python train.py --n_layer=13 --d_model=384 --n_experts=40 --experts_per_token=2 --d_expert=160 --d_shared_expert=128 --activation="clamped_swiglu" --moe_layers=[1, 2, 3, 4, 5, 6, 7, 8, 9, 10, 11, 12] --n_empty_slots=5 --router_score="softmax" --normalize_top_k=true --routed_scale=1.41 --balance_loss=0.000573 --balance_bias=true --shared_expert_gate=true --init_std_router=0.011 --lr_router=0.0015 --n_head=3 --n_kv_head=1 --head_dim=128 --vocab_size=32768 --norm="layernorm" --norm_place="pre" --norm_eps=1e-05 --positions="rope" --rope_base=26900.0 --rope_fraction=0.25 --qk_norm=false --attn_scale=0.0884 --tie_embeddings=false --parallel_block=false --init="normal" --init_std_qkv=0.0243 --init_std_o=0.00477 --init_std_up=0.0243 --init_std_down=0.00337 --optimizer="muon_variant" --lr=0.00954 --lr_mult_o=2.0 --lr_head=0.00766 --grad_clip=0.5 --warmup_steps=200 --schedule="wsd" --decay_fraction=0.659 --decay_shape="linear" --final_lr_fraction=0.0 --batch_tokens=131072 --seq_len=1024 --doc_mask=true --train_tokens=1285000000 --steps=9804 --dataset="wikipedia_en"
Below are experts of layer 5 (counted from 0) of a mixture-of-experts language model. Rows are named router (the router's row for the expert), gate (a neuron's input weights, with its number), up (a neuron's input weights, with its number) and show model dimensions 192-287. Each number is 128 + 24 x the weight over its row's rms, rounded and kept within 0 to 255. Numbers have three digits each.
After each expert's rows: a language model's description of what the expert responds to. This comes from a sample of Wikipedia text that the model never trained on.

# expert 8
router:146149195109112139104123143081173128138119121101129112106148097123097117085106176129151131134132142138108118129139115172098135140127115124166159147087153123146129088169087143137145152120129066114183152164150135131155120140153113182094205088120135113127109166122120111104115121123103140136
gate0:114135126114143132089079107138151118136123116175148094161150152116152114125105088125142115137129151148133115126124101140130129101113137105148103134123099124152144121126160120119081111119119156157124109122156108091154151157167113119087108196140119112127105105114140105117124087157104125155
up0:133137144119119099137133116111152104144137104147136120112136125142154117149136159131111151116148138128106131107151139119136101142073120132100082092111138108130143139148119126162143107094151103146105193147162157170103083120122109135139083187078090097125169151083114116155097112101156111127
What it handles: Common nouns heading a noun phrase after a, the or his, often before "of" or in section titles, such as record, election, life.

# expert 0
router:167133122092149194093128115096141157108124120139126163164137132096150123189135115134076166106119137134161141138133136112095094153157146120088123113107108139077123081132139124161164143126168151145129121149168111164118154140140136125131143164130140119144122107105156140134116145112103118109
gate0:142149111113130176099091122098141091126160129148113100143130112118144107130097096128102155108155125117120130149108089128128097126120081127127097129112121110103177094181142158134104179147130129101122137120135129097167143117112111067137133102135136144126151098113177172080122159087110114135
up0:118155125091157139144123083100103116130117114133174099148132091145125114139136114098100140165106147111091097120122131131169189081098076133153121085119103141161153159112155108152097148238136134195130131092142099094157106138109107134116140125112105151219136110154164186107097124118153152080
What it handles: Four-digit years and unit or grade tokens after numbers, often in tables and date ranges, such as 2007, ft, %.

# expert 15
router:138117119122147131133169103157130142140117130113140141146131117179131100140168092151156136139089142141108097151121117121105114127141153133124109098112140140126132135158135125086123139138153105140108156105159142104106139082093147093117086134147130199098153124084116142069124130167127161081
gate0:158135118133148117071127114140116106178146089137138168116105144156152138146148090099146128117148129142149101091135125140073152120093125131145138107107127142120103141117125087114092131110139135174139165164129138155070137112103130160118116132132145144124139119139131119125120099137156133146
up0:131116127120133133179083139115152102111129181114134116107131134171122125050150141145119140166164123116069131168095097125131126091142147127111126146127146108151143110121126134160149135148162116119115127126149131156121126155175126082120098134101073131167133122125084150112119184099110132084
What it handles: Country, state and city names after a comma or "in" (Ontario, Florida, Pakistan), plus hemisphere letters, coordinate digits and years.

# expert 26
router:118156128139108120098194146138184124104138145087132093136137130128154066121152120136109110105102095098155109127102122129148204111112140146145144121165133106102137111148092149131133176151137163116131135125089133100127114132109150091125095146116139142111090127106181140102077094142120083128
gate0:129134100135118130116119114129153115112105141092127105136109090125125135143109116098182102109125156142071077107164123133123129139114117117098143141131171115061160109166153113119145152136102132129150122110121143105172119133130168145151113138142154158117101136144078116127159114154125084137
up0:100111111114133157123157108101085117177145143148112096141138146153163132107103141145098140114102165114151144112128111133112130154146160149145160118093087120136072153148142164127132119139164146143145149122121113120164138086157141121140154136119113090138175166137124127150120138109126141151
What it handles: Syllable pieces of Japanese, Korean, Chinese and other non-European names, plus raw CJK bytes, as in Yuk-o, Choi Dae-ch-ul, Lau Chi.

# expert 9
router:154121160100148146128154111147123167147126134117100166137139139155108087133124125127111118131148117131171132113122129141135141155155169159118103139099147148151136172101160147091143139104157143109111162135142107110114102119137131163119139137142130106137141127133141093131125122157121105079
gate0:081150095107109106129134170124124097131131087161095111170122175118119145167111125056154114140121127149101084096114104145138085126107106110126150110120137139091134101101101107107134119107083131135131112165099118089163085156137109122098141137119146146089108121128146141143115135125152158146
up0:112111134114164100125121108141149117129125132113135148120108090064155151113155108052084126160118115116122091096133126165138127117142123120096153101129109128102123118151156118099155123097121100172121144148109142129135144087133121143081085120146121165157128147106118125184113103134148128116
What it handles: Small numbers and number words in lists, tables and rankings, such as two, four, Week 18, Top 7, No. 25.

# expert 38
router:125104138144112126126095090120152131162166131120168093138113121154182101125158065148122182114135101100090076125159152155177130127139153118131151169113112126117096106153134162118123172114150118101099158153151153152105112125101139124150108140118105159113116141108136095122105131120099132118
gate0:127148123137118156138132106121163123100146108154119134157105194097146096087165085132098139126119119142159127174113110143098133133151132164113100149166110155112132120158137130134120122142150130141138131119167100138142109136122093121118092105095115179129129129122097160152144147105145099068
up0:126180152152099127121114140137145149161145152128159107056165144174135159174174094143150158174123114147107132122140145155146152124164148169102140059186116148143126088096142168134114171147135102089134128137149130106115114168144140131104108176081141121152088124142134122112097121122091154111
What it handles: Words in time phrases, mostly after in or during: early, late, century, previous, and the or his before periods, like early 1907.

# expert 20
router:111130138146130110133103113110144112171151131087092132148147108150122131103128126123094163107122098142113133109157126142125144122148153130088133136115138139118116119155102128140149148083146094124128115130157127176150121137138133184141134120165122123115096127166135120126099169096129170139
gate0:143152121133167114139163110140127127127113123135089157141161138138109124110120118128113094084113154136123124137141121149102136144143133115135147105143145122142109120118167122115123154145142128151119119134139100134177124108104097108115119149095139143136121097122124139140150102140111157144
up0:104061112103132144146139101116124152134132160201110139103119123123100158098130132151136147118148152114132111140136142117081092119104107129136086135121164089133113083124147105148149140118133101126117155132119156108119167121112126119161112145105118080111100086126117138121159107148141083120
What it handles: Adjectives and noun modifiers placed before a head noun, including suffix pieces like ical or ed, such as small, black, stone.

# expert 1
router:142146156097149148130144123181103160105127133128150121112150117115132119123116114143121112102112125083124148119157125144115094142131150127099134095140110148147095120159120142093122104102147102151095125118126114176075150119143143142132134135142121156125170156097089157085154111120086157154
gate0:114124106160142090166140150177100149119097108133122123135118166143110136164134102142124110102108088116126189121094123112128137076093192133147105106134123124162115148135072135161157133141120162107086116119121087125181095151131132142137128133145148177127115121117165134084107162155141134079
up0:109155129133146112103153168113149080120110138140137179135126129042121123147132125122122118195148150076169110128101092162151138117146079119120101134118155114163145111126142075120134134100148167125139113129122081145083134148167146107148107154130124175137099108082132151127118179121104120157
What it handles: Digit pieces inside numbers in chemical formulas, InChI strings, CAS numbers, measurements and table stats, e.g. C17H22, 346 cm, 15574-96.